Weights of a small mixture-of-experts language model, trained from scratch on English Wikipedia: 128 GeGLU neurons an expert.
Below are experts of layer 5 (counted from 0) of a mixture-of-experts language model. Rows are named router (the router's row for the expert), gate (a neuron's input weights, with its number), up (a neuron's input weights, with its number), down (a neuron's output weights, with its number) and show model dimensions 0-159. Each number is 128 + 24 x the weight over its row's rms, rounded and kept within 0 to 255.
After each expert's rows: "gets" lists some tokens that make up at least twice as much of what it gets as of all text. This comes from a sample of Wikipedia text that the model never trained on. Tokens count by the router's weight.

# expert 3
router [145 105 113  96 123 143 144  95 140 132 161 102 139 112 157 137 158 136 141 148 101  76 172 141  99 116 160  75 147 126 125 123  95 118 152 152 106 113 127  84 143 158 110  94  79 141 107 123 106 157 159 137 106 136 106 109 125 149 131  86  91 163 100 109  92 111 136  88 156 169 122 108 128 160 124 161 117 124 142  99 131 115 144 121 159 143 105 173 115 122 125 149 112 133 127 109 121 153 124 159 151 153 112 101 148 139  97 107 145 148  99 126 134 162 133 119 136 127  95 131 130 179 111 163 118 116  79 126 150 139 118  96 154 101 111 162 155 107  99  90 143 152 155 140 117 104 132 135 101 129 124 121 148 105 121 195 177  87 138 116]
gate10 [130 131 123 151 146 155  89 172 151 165 134 194 105 139 123 148 154  97 159 111 129 107  85 149 141 135 110 102 157 142 150 120 128 113 147 178 126 151  81 108 109 186 105 122 139 160 127 169  93  78 132 151 141 158 107 115 116 147 122 105  67 134 151 147 145 128 143  95 159 120 101 146 138 118 106 160 117 132 146 153 111 165 146 110 124 124 121 124 152 134 171 117 118 128 161 106 123 109 132 158 132 142 118 143 136 135 164 165 150 151  98  97 147 150 112 132  77 144 151  87 157 130 127 148 119 128 155 129 128 101 138 134 124 112 116 119 109 155 110 166 129 138 148 137  94 165 127 171 119  96 140 106 167 157  97  72 125 134 133 135]
up10 [103 130 166 167 119  98 162 129 177 154 152 114 137 117 160 125 140 129 123 115 120 146 134 147 156 124  87  95 125 145 130 123 157 120 101 171 143 121 153 110 128 136 152  88 165 132 131 114 142 120 145 127 108 121  88 129 117 158 174 134 123 111 136 140  81  93 106 144 160 119 126  93 149 150 132 147 132 108 122 109 128  98 101 136 136 155 138 168 151 144 102 129  85 156  96  80 139  87 171 116 120 120 131 151 111 182 100 155 116 115 129 121 100  98 112 115 110  60  85 144 138  80 113 120 136 110 138  79 101 115 143 136 154 110  86 129 112 172 151 143 145 152 100 107 138 160 147  99  91 165 153 142 116  92 137 109 116 118 114 129]
down10 [ 97 172 139 115 132 146 133 150 122  92 123 125 115 122 142 140 130  91 175 155 111 133 129 156 132 134 150 134 145 121 162 125 136 161 118 126 169 151 172 118 164  81 143 136 105 119 127 112 127 135  85 134 144 161 154  96 136 144 101 154 137 108 160 140 158 136 102 136 176 142 101 144 149 126 150 155 118 172 160 126 126 134 129 103 122  91 120 120 148 105 129 106 167 131 131 167 144  68 149 120 146  86 146 115 157 133  98 104 132 151 167 138 156 122 141 125 144 109 180 154 132 161 188 113 104 131 127 132 119 157 136 122 148 143 132 165 139 125 138 132 116 134 128  85 122 132 149  64 127 137 127 134 154 108 190 150  96 157 110  67]
gets: " and", "0", "ation", "8", " w", "7"

# expert 5
router [135 145 115 130 124 108 137 133  93 162 168 140  99 113 153 140  92 125 103 106 148 169 103 125 135 130 137 105 110  94 157 110 108 125 131 136 111 133 117  81 124 168 123 147  81 149  82 116 135 149  75 160 153  99 130 136 136 142 155 145 141 112 118 146 103 136 128  80 135 139  75 149 170 146 116 128 176 108  85  95 132  95 127 117 146 129 104 124 111 120 128 168 131 128 144 151  92 104 116 181 116 179 161 122 138  87 159 148 127 138  98 143 140 168 140 108 147 128 135 132 121  85 142 146 171  57 118 143 148 111 111 129 130 141 142 131 159 131 169  98 124 156 111 127 158 114  83 154  78 129 102 128 132 131 151 129 115 120 140 147]
gate21 [157  68 116 123  95 101  82 119 115 104 170 126 141 142 115 118 140 117 127 163 152 139 110 104 113 132 124 133 132 109 123  79 142 181 156 124 181  81 142 128 146 115 129 113 124 139 104 149 114 158 127 100 134 136 152 123  91 127 106 176 126 130 152  83 151 120  98 153 150 106 110 114 152 111 140 139 128 133 102 137 140 112 149 131 194 132 174 128 122 108 119 153 137 131 152 152 120 127 150 103 130 131 132 121  88 124 137 119 142 159 175 124 125 129 111 168 156 176 130  80 147 169  73  81 137 117 145 120 108 110 125 153 128 128 136  73 158 122 141 169 149  87 115 111  95 156 133 130 149 123 108 156 113 105 142 121 115 126  83 149]
up21 [ 92  98 106 109 115 131 153  83 167 154 120 102 163 133 119 102 129  87 111 113 116 112  86 101 119 140 161 116 120 123  75  98 116 135 152  99 156 100 105 170 130 115 153 166  72 138 170 160 142 132 126 123 129 169 111 107 112 113 158 110 156 102 118 123 194 104 120 100 139 123 123 168 160 101 111 148 136 129 139 147 108 143 119 111 113 104 127 153 139 131 148 130 148 131 122 158 108 122 187 158  95 109 112 138 106 116 146 109 156 149 148 123  85  99  69 136 136 154 141 137 125  98 138 170 121 101 151 171 120 149  90 149 136 155 114 120 104 163 106 147 126 111 116  89 118 149 108 144 105 150 159 146 140 116 109 133 142 155 107 143]
down21 [111 120 162 132 127 151 137 111 100 125 131 112 122 139 163 108  78 102 185 145 148 124 148 111 143 123 140 124 134 114 149 125 159 125 114 112  95 119 136 168 122 106 164 167 121 131 135 130 104 103 139 124 115 136 123 138 120  79 140 167 130 127 150 122 108 192 121 121 141 135 105 113 122  94 132  83 147 141 119 127 113 128 122 103  71 160 167 122 135 122 145 103 119 173 134  92 104 152 108 110 143 120 121 134 143 111 154 145 150 118 148 128 118 109  56 104  88  96 154 148 112 163 132 145 120 110  93 107 146 144 115 110 138 119 149 120  95 151  81  39 149 134 141  97 118 151 156 140  76 142 121 111 118 177 102 115 151 149 144 132]
gets: ":", " |", "\n", ".\n\n", ".", " n"

# expert 4
router [186  83 121 116 109 173 114 104 148 123 110 137 127  86 133 182 131 160 103 136 123 110 136 140 130 135 156 162 112 165 129 162 156 101 137 112 153 103 153 116 158 128 147 134 131  98 143 119 132 126 130 147 127 137 106 145  99 174 114 134 119 104 137 135 107 144 125 103 171 110  90  92 104 134 127 110 135  84 144  80 103  85 126 171  72  69 145 131 153 134 130 159 141 126  53 122 109 117 121  89 137  88 140 127 123 125 105 134 167 134  88 125  89 134 134 144 119 129 156 185 155 114 134 110 167 104  95 110  90 142 114 131 166 139 146 100  91 118 138 141 122 135 122 139 139 129 112 144 125 111 132 154 118 136 100 124 149 110 111 148]
gate8 [143 135 128 156  92  78 122 125 104 144 160 139 102 175 129 151 114 124  75 144 169 151 135 132  92 122  96 160 138 146 137  78 134 100  86 135 138 182 149 132 121 159 134 111 152 165 100 132 115 143 139 117 129 135  93 117 139 143 115 117 104  98  83 121 137 112 128 151 106 106 106 122 159 133 112 108 121 139 152 131 146  98 113 116 133 115 137  81 163  95 112 126  91 128 113 125 146 146 196 159 149 150 111  88 130 144 135 146 138  84 150 122 152 122 161 112 118 140 130 142 137 133 107 155 142 172 119 112 139 100  94 129 119 128  98 155 182 105 158 107 150 131 142 162 133 138 155  89 144 105 131 110 159 105 129  67 124  89 162 143]
up8 [115  99 107 128 103 120 128 146 121 138 127 125 137 118 112 123 125 146 137 153 141 126 120 137 131 146 107  89 101 191 145 134 117 113 103 136 125 154 125 117 138  96 181  98 140 128  93 103 155 107 172  97  85 116 123 132 109 107 108 153 129 124 114 184 144 112 131 104 128 141 129 107 126  95 155 114 117  82 168 101  95 152 129 155 116 173 117 126 149 126 160 155 135 105 129 103  75  90 118 112 163 117 168 139 111 105 135 144 124 174 126 157  78 125 103 162  98  85 146 154 124  96 169 144 109 132 146  98  98 101 176 127 168 179 115 134 137 163 117 100 147 121 134 110 143 138 129 127 119 126 106 160 110 148 112 177 156 152 107 164]
down8 [159 147 107 119 121 154  74 153 125 112 175 135 134 108 115 143 133 120 186 133 122 125 133 174 121 148 111 155 100 148 144  91 170 133 124 121 134 150 135 115 126  91 143 158 112 122 184 139 139 136 125 136 148 154 104 111 129 173  90 132 152 131 134 121 150  81 146 116 129 114 119 144 148 109 120 104 148 104  91 120 131 163 169 135 159 125  98 146 111 159 118 110 162 140 120 171 128 126 102 101 123 140 131 168 145 116 122 152 142 137 130 130 117 167 174 103 150 107 146 136 113 142 134 123 137 112 149 140 150 197 113  94  77  92 115 102  91 129 106 156 135 142  78 107  96 133 125 194 140 159 161 116 120 132 142 138 106  86 144 151]
gets: "ed", "a", "i", "y", "e", " he"

# expert 7
router [126 125 148 160 123 155 141 122 126 195 164 119  96 162 140 109  88 131 181 148 124 145 140 108 100 111 126 136 133 153 130 139 110 128  77 125 125 123 139 131 157 158 144 136 122 128 122  82 143 161 146 127 119  98 151 130 141 196 159 117 138  51 127 103 143 163 153 142 127 141 117 124 150 118 114 166 133 116 139 106 135 129 104 156 174 152 146 185 122 109 157 123 121 106 103 126 155 195 132 159 127 130 120 152 153 100 101 130 186 164  80 144 109 120 124 130 126 163 104  96  90 138 105 106 156 128 119 120 102 107 128 100 139 123 123 119  62 114 133 148 124 148 127  97 113 148 120 103 124 151 125 128 132 153 137 126 128 153 107 118]
gate16 [128 116 130 135 118 120 126 175  81 115 160 132  91 116 127 101 146 121 123 119 125 143 139 152 145 159 150 123 137 154 132 145 125 124 129 130 107 134 164 125  99 132 132 135 146 170 117 223 126 147 141 146 114 127 189  94 156 147 117 122 154 154 129 121  81 173 132 147 101 148 118 162 156 134 155  93 128 126 150 123  90 143 169 143 157 104 164 122 133 127 147 111 145 108 113 134 101 137 155 137 126  83 172 118 112 140 150 100 107 135 130 155 133 146 164  89 152 129 181 136  85 109 126 146  93 159 138 119 127 162 170  99 145  96 123 144 134  92 104  96  83 141 117  98 113 144 150  90 116 148 120 136 116 133 149 180 137 134 120 108]
up16 [165 137 128 112 153 136 112 126 155 131 110 121  91 132 107 115 137 117  90 120 168 102 129 162 147 142 117 138  82 139 160 145 119 131 132 170 115 163 145 148  85 157 117 126 142 114 142  76 156 120 145 156 134 132 127 153 164 116 142 123  84 134 141 148 160 142 161 126 174 159 126 146 144 109  84 116 111 170 160 160  98 102 132 103 160 183 125 112 149 137  96 123 182  73 138 104  72  62 147 108 150  98 146 142 128 145 118 161  95 117 130 122 110 164 153 120 124 125 149 116 128 103 114 117 116 119 160  89 119 144 109 133 124 122 149 142 102 154 132 140 155 133 136 159 111 152  82 137 109 112 113 104 111 143 164 104 164 113 142 117]
down16 [154 124 145 163 171 128 170 175 119 175 143 128 145 104 135 130 134 156 102 133 131 114 138 137  97 160 114 129 135 136 142  98 153 165  81 147 126 127 146 144 120 137 105 148 141 133 159 113 130 149 142 127 135  88 152  98 118 161 125 120 121 157 154 112 116 119 121 110 148 152 122 121 134 105 146 156 124 133  92 103 149 163 178 150 116 148 153  93 172 110 169 131 120 153  90 149 134 119 179 147 114 102 138 136  94 151 130  98 162  97 160 159 115 145  95 116  80 100  92 112 127 105 121 108 103 119 126 136  77 140 112 154 150 128 102 133 116 121 137  94 113 132 158 112 140 152 117 145  97 167 143 139 191 126 168 140 146 173  87  87]
gets: " is", "==", " re", "1", " a", " in"

# expert 2
router [112 133 142 117 111 127 126  82 146 119 166  99 129 139 147 123 134 104  90 106 153 145 104  92 144  68 154 119 123 181  94 146 170 161 154 109 121 166 136 123 148 134 109 120 147 149 124 135  96 107 130 132 137 114 134 161 167 108 136 119  89 106 141 131 137 134 143 136 169 100  87 141 146 151 118  93 180 130 123 146 137 108 158 120 106 146 130 133 133 115 105 115 135 175  85 108 116 139 168 115 149 145 144 104 173 131 141 171 133 100 101 139  62 153 133 123 135 120  97 111 132 158  87 160 123  87 154 129 125 125 131 164 102 103 158 182 116 107 114 114 142 162 134 138 121 127 136 115  62 162 126 130 129 137 158 118 100  91 121 127]
gate13 [106 194 123 138 162 114 115 132 135 178 130 134 180 123 175 185  91 126 159 134 127 139 110 113 110 113 125 154  91  95 112 133 107 142 114 115 156 158  79  81 111 128 100 109 115 131 134 129 112  88 123 114 111 124 126 118 173 147 134 115 136 126  86 134 130 139 133 121 139 135  91 103 169 154 124  96 139  96 122 133 133 125 136 160 113 111 157 137  78 115  97  86 131 134 184 139 179 121 124 131 162 143 115 113 154 127 131 120 143 148 111 121 137 159 122 110 150 103 139 155 127 125 162 112 124 116 102 131 165 139 132  59 109 100 174 100 144 149 127 104 150 112 139 153 117 130 142 103 104 164 136  73 117 156 109 161 117 124 106 131]
up13 [121 101 128 152 127 132 124 102 104 125  96 113 106 148 135  90 115 148 171 161 156 119 119 144 121 123  86 148 131 138 131 118 105  87 123 132 153  86 100 139 138 122 136 136 159 104 135 128 102 128 121 143 153 149 159 112 166 129 173 146 148 144 108 110 155 123 173 128 116 128 116 149  86  92 112 119 126 158 140 180 136 154  83 168  82 126 100 104 125 142 133 145 127 116  81 110 172 103 151 123 134  80 102  92 132  93 102 116 125 144 144 109 117 115  82  92 112 111 110 134 132 132 130 165 134 143 163 147 130 123 105 144 170 148  55 154  98 125 129  83 177 107 141 173 128 157 155 141 169 135 146 101 139 131 138 120 115  88 142 124]
down13 [145 131 113 113 137 114  91 134 142 138 145  85 103 126 106 127 135 184 143 116 109 152  95 161 124 141 131 168 116 121 159 167 131 140 155 158 157  75 149 124 126 169 155 100 131 128 116 137 120 119 111 125 141 145 104 147 139 120 137 106 180 114 129 116 131 131 161  99 107 142 138  85 131 121 106  86 142 163 120 131 183  90 103 123 121 118 113 153 143 138 132 122 149 110 154 110 141 122 142 127 125  66 138 156 150 167  85 107 120 129 149 167  75 125 112 114 127 107 133 108 114  99 104  85 105 131 134 134  97 121 128 128 102 134  99 156 160 171 118  59 116 182 157 130 112 130 152 100 114 177 145 147 118 157 111 126 119 117  88 161]
gets: " (", "0", "–", "9", " ", "-"